config = dict(
    hidden_size=256,
    experts_per_token=4,
    d_shared_expert=0,
    moe_layers=[0, 1, 2, 3, 4, 5, 6, 7, 8, 9, 10, 11, 12, 13, 14, 15],
    n_groups=8,
    init_std_router=0.0152,
    tie_word_embeddings=False,
    max_seq_len=1024,
)
Below are experts of layer 7 (counted from 0) of a mixture-of-experts language model. Rows are named router (the router's row for the expert), gate (a neuron's input weights, with its number), up (a neuron's input weights, with its number) and show model dimensions 0-255. Each number is 50 + 12 x the weight over its row's rms, rounded and kept within 0 to 99.
Before each expert's rows: a language model's description of what the expert responds to. This comes from a sample of Wikipedia text that the model never trained on.

# expert 48
It responds to: South Asian name pieces
router:61 34 73 45 31 41 46 34 49 61 49 47 59 75 61 27 44 28 42 40 38 52 54 30 39 79 53 49 65 38 47 43 55 59 50 47 52 31 27 63 40 45 51 46 45 74 65 47 53 55 47 55 37 65 62 39 24 29 39 40 34 60 54 66 62 53 55 49 59 52 50 33 57 31 53 42 43 39 49 48 71 44 55 49 50 34 48 45 57 50 49 68 68 69 64 46 28 35 49 52 35 39 55 31 54 45 55 37 31 50 70 48 53 56 48 28 56 49 55 57 64 43 34 36 40 39 33 57 58 32 51 62 26 59 38 52 60 64 64 61 56 73 54 32 61 75 62 38 55 57 40 66 58 51 44 49 32 56 62 33 54 38 61 81 29 54 45 77 35 36 57 61 61 69 65 56 63 47 19 47 59 55 31 42 47 43 55 46 61 50 63 51 39 58 40 50 35 50 30 61 70 39 50 43 48 52 74 37 48 36 62 55 59 59 58 40 46 52 45 48 39 41 48 50 64 36 40 48 40 58 67 52 65 58 40 43 56 55 48 45 53 69 31 56 56 42 52 55 52 76 53 34 37 54 70 66
gate1:46 61 41 45 57 80 43 69 68 63 45 66 50 41 57 39 57 51 23 32 61 73 50 61 51 40 35 37 46 54 50 69 42 62 37 32 58 44 29 42 69 45 56 38 64 35 45 32 54 41 52 43 38 70 51 76 29 35 61 69 44 71 46 34 62 52 30 59 61 47 51 47 50 50 44 44 41 40 57 55 43 53 59 24 52 65 55 49 69 74 45 37 68 55 69 48 38 25 49 46 40 54 59 35 50 69 46 64 85 66 52 51 59 32 54 53 49 58 40 47 61 46 47 52 44 63 54 54 51 57 33 48 41 61 47 54 34 46 49 48 48 61 74 39 68 40 48 64 32 50 50 41 49 56 59 42 29 45 67 45 46 24 41 60 44 55 59 29 32 43 45 57 62 55 38 48 55 55 32 58 50 69 21 48 52 44 37 60 52 70 68 38 58 44 49 56 37 65 57 56 26 59 33 52 44 38 52 51 45 53 38 40 54 58 38 48 41 50 65 51 34 36 71 78 57 59 68 51 41 56 49 43 41 28 56 59 74 58 53 45 18 54 49 49 39 49 61 58 48 63 29 51 63 53 42 33
up1:53 68 36 54 53 49 33 44 75 58 34 48 57 63 65 39 49 54 49 43 25 67 51 57 46 55 65 50 34 74 37 50 37 55 30 37 62 37 37 43 58 56 62 51 45 28 45 38 53 34 58 42 45 99 55 67 40 37 51 66 60 56 57 39 48 50 50 52 72 58 42 55 59 37 48 50 52 39 71 52 29 52 57 30 41 56 55 76 60 44 41 44 67 34 51 62 46 28 42 46 49 62 46 57 52 54 51 36 59 38 55 61 54 43 48 37 63 64 34 35 53 48 55 42 23 46 69 69 68 51 35 68 47 40 59 53 50 33 55 54 51 53 63 47 40 26 44 59 27 49 19 44 39 59 40 42 64 50 69 58 71 59 47 53 53 27 43 65 56 46 49 55 73 48 58 53 54 64 35 52 51 32 37 47 59 41 48 49 39 34 64 57 64 66 32 65 71 51 67 49 19 31 57 42 38 31 55 67 48 42 59 45 55 70 29 42 62 62 69 64 68 39 58 42 46 47 39 60 51 48 30 50 37 31 65 42 63 49 49 57 51 57 51 41 46 40 45 50 55 53 42 49 40 50 45 68

# expert 4
It responds to: Name-initial capitals
router:47 31 61 32 51 54 49 43 18 48 47 47 40 48 47 63 45 62 43 34 54 59 47 57 54 43 49 40 70 50 60 42 69 37 65 57 51 51 60 37 65 57 57 64 67 59 62 46 46 53 72 66 60 44 72 34 60 42 46 29 36 50 47 67 33 66 52 31 55 52 47 63 66 41 60 33 60 48 57 59 62 59 50 37 55 45 52 70 43 56 48 59 62 54 51 43 51 46 55 29 64 49 50 35 45 38 61 36 32 72 47 31 66 53 38 38 58 50 57 50 56 60 40 41 55 49 56 60 40 66 53 47 55 62 53 52 46 61 42 44 68 37 47 17 34 46 74 55 63 50 54 54 52 37 32 55 61 36 52 47 40 37 45 44 46 68 46 59 37 69 47 73 43 46 53 28 66 41 75 34 58 64 32 56 41 35 62 62 38 49 40 34 42 49 29 35 37 45 53 67 56 72 52 25 57 67 71 57 77 52 28 38 54 67 29 50 51 58 52 51 27 43 26 76 37 74 50 50 37 62 66 32 44 39 39 32 42 60 57 73 40 54 61 66 47 38 50 65 39 51 58 43 52 33 55 64
gate1:51 09 58 55 37 68 40 67 45 54 47 32 44 37 45 39 65 74 52 45 48 47 54 49 51 53 57 57 47 54 45 46 30 65 62 49 43 58 56 52 49 46 55 51 73 36 36 34 41 57 55 32 61 57 40 69 60 59 76 44 61 57 44 47 60 46 54 34 47 47 48 26 61 51 65 36 44 46 49 43 66 54 50 43 48 59 50 54 38 66 36 40 49 65 62 48 61 64 44 39 59 61 26 46 43 47 23 24 46 57 40 28 51 69 69 52 71 47 67 60 41 40 38 43 56 40 56 45 62 69 43 41 43 44 33 43 43 44 48 59 42 82 39 55 43 56 59 47 69 34 52 59 37 26 54 36 71 41 57 82 43 29 43 47 63 31 43 41 66 52 47 55 36 64 61 52 58 60 57 78 36 44 45 56 36 34 51 48 57 54 50 82 49 49 49 54 35 52 43 55 70 60 48 52 66 21 65 53 54 76 43 41 58 37 50 40 47 56 43 31 38 62 44 52 37 80 65 55 48 58 59 61 35 50 54 26 52 31 46 39 44 49 58 50 48 46 56 39 49 30 51 39 76 49 57 64
up1:72 47 43 62 75 63 44 71 50 53 43 45 44 45 51 31 65 67 50 40 59 48 61 32 47 62 61 46 43 41 47 36 43 44 56 38 44 69 67 36 50 43 61 54 52 54 19 47 68 51 50 33 75 45 37 77 55 46 65 45 44 57 51 46 53 48 63 31 47 51 41 39 37 48 53 40 36 42 47 58 74 65 40 53 41 59 48 56 43 62 40 54 50 56 52 56 58 68 49 27 50 36 22 61 46 46 43 24 47 50 43 49 61 43 68 58 61 32 50 55 47 51 37 57 72 45 62 48 50 57 51 47 24 53 38 54 50 64 71 54 44 64 40 53 47 46 43 52 68 60 52 71 43 24 47 42 48 25 60 45 20 39 51 54 56 42 45 47 57 68 40 64 38 38 51 43 45 58 60 68 44 49 42 65 31 44 71 37 66 50 32 59 57 39 49 38 51 61 33 40 60 54 59 46 68 39 63 59 58 61 74 28 42 66 62 47 48 51 54 41 31 53 57 49 51 71 68 57 61 30 58 49 44 39 63 45 51 51 58 53 21 33 61 50 60 34 24 43 49 33 61 23 86 38 65 58

# expert 33
It responds to: Name-initial capitals
router:54 44 41 48 78 64 38 58 57 61 59 10 49 77 58 53 41 23 47 44 63 40 53 74 51 79 49 69 42 44 85 57 58 73 48 38 30 67 38 50 41 50 40 48 54 39 60 65 47 53 63 43 39 48 71 75 51 55 54 37 42 37 31 50 53 44 62 44 46 71 63 65 56 37 41 49 46 39 45 46 52 73 50 40 60 70 60 65 47 36 47 46 59 36 51 62 34 66 43 45 38 32 44 58 46 41 60 36 47 49 58 50 39 59 57 56 38 42 32 48 55 50 48 50 40 27 45 56 53 24 42 58 33 68 64 43 34 35 55 63 64 75 53 52 68 35 64 35 64 54 61 69 53 44 48 58 34 54 54 42 38 37 58 54 45 69 48 47 56 27 43 52 52 57 60 39 65 42 52 62 53 48 43 44 32 42 55 50 48 46 46 54 43 50 34 50 43 53 43 51 33 52 39 55 31 26 42 37 61 68 51 53 41 74 34 55 37 70 56 63 42 53 57 49 40 48 53 36 61 64 61 42 56 54 32 63 43 56 40 72 50 68 44 59 57 23 52 80 68 40 48 39 41 42 65 52
gate1:66 46 54 51 53 32 56 55 51 54 58 44 40 66 48 58 57 30 52 40 57 48 44 63 24 45 61 55 44 42 60 50 71 65 29 70 25 36 40 41 58 71 54 69 58 51 56 72 41 30 59 64 43 58 40 48 40 47 46 51 49 61 41 53 47 57 38 46 47 51 35 34 36 52 53 37 62 79 60 27 48 55 55 48 38 67 58 61 35 46 37 38 60 60 43 31 58 56 49 59 64 31 39 40 33 57 56 58 57 64 44 50 69 50 63 53 57 67 55 41 50 35 67 53 65 47 44 44 53 38 66 53 46 57 55 63 57 59 36 34 28 67 70 56 65 53 44 44 39 37 45 47 49 62 35 62 66 59 46 56 05 53 26 63 30 51 57 26 47 54 38 41 49 71 64 38 53 47 37 46 61 49 32 62 68 52 42 63 52 52 54 52 53 49 62 70 34 70 47 62 62 40 42 45 37 41 25 53 59 70 24 42 41 71 55 38 63 57 64 64 54 45 59 60 30 44 46 51 43 69 48 17 55 45 44 50 60 62 40 42 71 36 27 45 55 59 56 68 43 43 43 29 39 43 53 49
up1:48 47 36 48 42 41 49 54 64 45 65 48 49 46 57 49 45 33 43 48 48 66 43 51 29 39 54 51 23 53 61 39 71 51 28 53 37 28 46 36 47 88 78 67 63 47 64 70 44 52 63 50 34 50 51 59 52 38 56 40 50 67 40 65 68 60 43 45 61 48 37 53 29 49 50 54 51 67 46 31 49 64 62 60 40 55 59 58 47 55 53 44 63 46 50 44 38 55 35 54 58 15 46 43 24 71 65 65 67 36 36 49 62 46 62 39 58 57 45 52 46 42 68 34 33 53 45 58 61 50 62 53 32 48 60 55 59 48 47 31 38 55 80 71 56 59 38 44 40 36 38 32 49 53 50 51 67 46 57 58 23 46 35 59 50 41 34 42 44 55 60 51 55 64 87 42 59 52 29 36 34 47 35 49 60 57 66 71 48 46 58 50 43 24 56 40 51 54 51 62 51 56 41 50 31 36 37 68 68 62 31 53 50 51 36 30 68 54 72 60 48 52 46 60 27 45 50 53 52 55 55 36 36 65 33 71 53 55 50 47 78 33 36 51 58 60 48 65 51 44 54 33 41 58 60 52

# expert 23
It responds to: Person first names
router:40 74 51 67 52 34 58 50 55 41 60 50 62 68 31 47 52 38 44 50 50 44 64 29 54 36 49 47 35 42 44 35 38 30 38 42 58 43 63 47 61 36 28 55 35 43 58 59 59 57 53 53 40 48 46 41 52 49 56 31 32 50 61 61 46 17 54 33 44 63 39 17 50 43 39 49 60 69 52 57 54 67 41 42 73 57 46 43 42 38 48 84 53 34 31 50 63 62 71 35 35 45 51 56 30 52 53 47 58 70 68 57 49 44 47 42 61 43 54 40 54 60 44 46 69 65 34 44 62 52 40 75 48 37 68 50 41 62 67 34 33 49 47 63 55 41 53 42 59 69 47 60 46 30 26 36 35 33 64 61 34 64 54 36 51 35 54 59 45 59 59 46 53 48 29 51 50 31 45 34 37 51 68 66 40 39 76 55 55 49 31 56 27 45 41 62 43 47 44 33 51 37 66 68 71 52 67 52 48 51 58 67 70 67 39 55 63 38 59 61 40 52 63 53 52 25 36 47 34 47 47 46 58 61 50 50 50 40 58 73 36 76 68 45 55 52 58 62 42 62 60 69 50 40 48 62
gate0:35 51 43 57 43 35 64 50 35 34 16 50 54 71 73 48 43 44 47 55 67 51 61 35 67 61 43 43 66 39 40 42 47 63 80 44 42 25 46 55 54 66 53 40 45 61 52 39 43 43 43 59 37 63 70 34 43 31 42 43 59 72 30 55 65 38 54 22 65 64 61 46 39 47 28 70 39 38 61 65 26 47 58 48 58 59 61 54 60 49 38 45 46 48 55 55 38 44 55 45 39 64 56 21 47 42 51 44 56 56 24 30 56 42 46 44 24 46 40 51 46 52 73 47 51 35 35 64 62 40 57 43 51 66 47 41 48 65 69 49 51 75 52 50 62 54 65 84 37 55 60 33 49 57 59 59 52 38 54 33 48 57 46 57 45 50 41 38 49 33 41 59 70 67 51 56 58 51 53 54 58 58 58 36 52 60 32 28 72 59 50 48 54 41 36 49 70 61 29 26 33 49 36 39 57 47 61 47 63 47 54 49 53 55 53 44 42 54 59 45 76 49 31 78 51 39 43 37 61 62 38 32 54 59 42 42 53 48 65 41 74 62 49 64 69 65 57 44 36 53 34 51 49 58 55 57
up0:46 37 47 46 46 47 53 60 45 39 42 57 52 68 60 42 46 51 57 30 65 35 48 40 69 59 25 35 63 59 45 53 55 64 64 58 30 51 37 74 54 51 54 55 62 56 55 44 60 65 53 58 48 66 44 31 13 47 54 30 64 66 53 50 51 42 55 27 75 60 60 49 49 77 23 46 48 41 38 57 40 39 45 49 57 53 60 29 56 59 58 45 51 26 46 90 74 37 57 46 44 53 49 08 55 45 55 53 40 62 37 34 60 38 51 62 41 57 54 65 42 39 63 47 58 30 29 43 52 39 49 37 59 66 39 54 44 67 46 53 49 74 64 29 55 45 62 49 36 46 53 11 45 57 36 54 58 49 33 17 35 70 56 39 61 43 42 50 46 49 49 55 51 50 62 55 44 41 76 52 52 52 50 59 49 43 49 56 53 69 55 50 64 33 39 55 53 52 40 39 32 71 38 46 51 56 43 41 42 39 52 50 60 71 62 37 42 62 48 59 48 47 38 62 55 58 52 37 52 54 29 37 44 45 50 61 60 47 52 43 60 61 52 67 41 86 59 42 53 58 53 48 56 42 67 52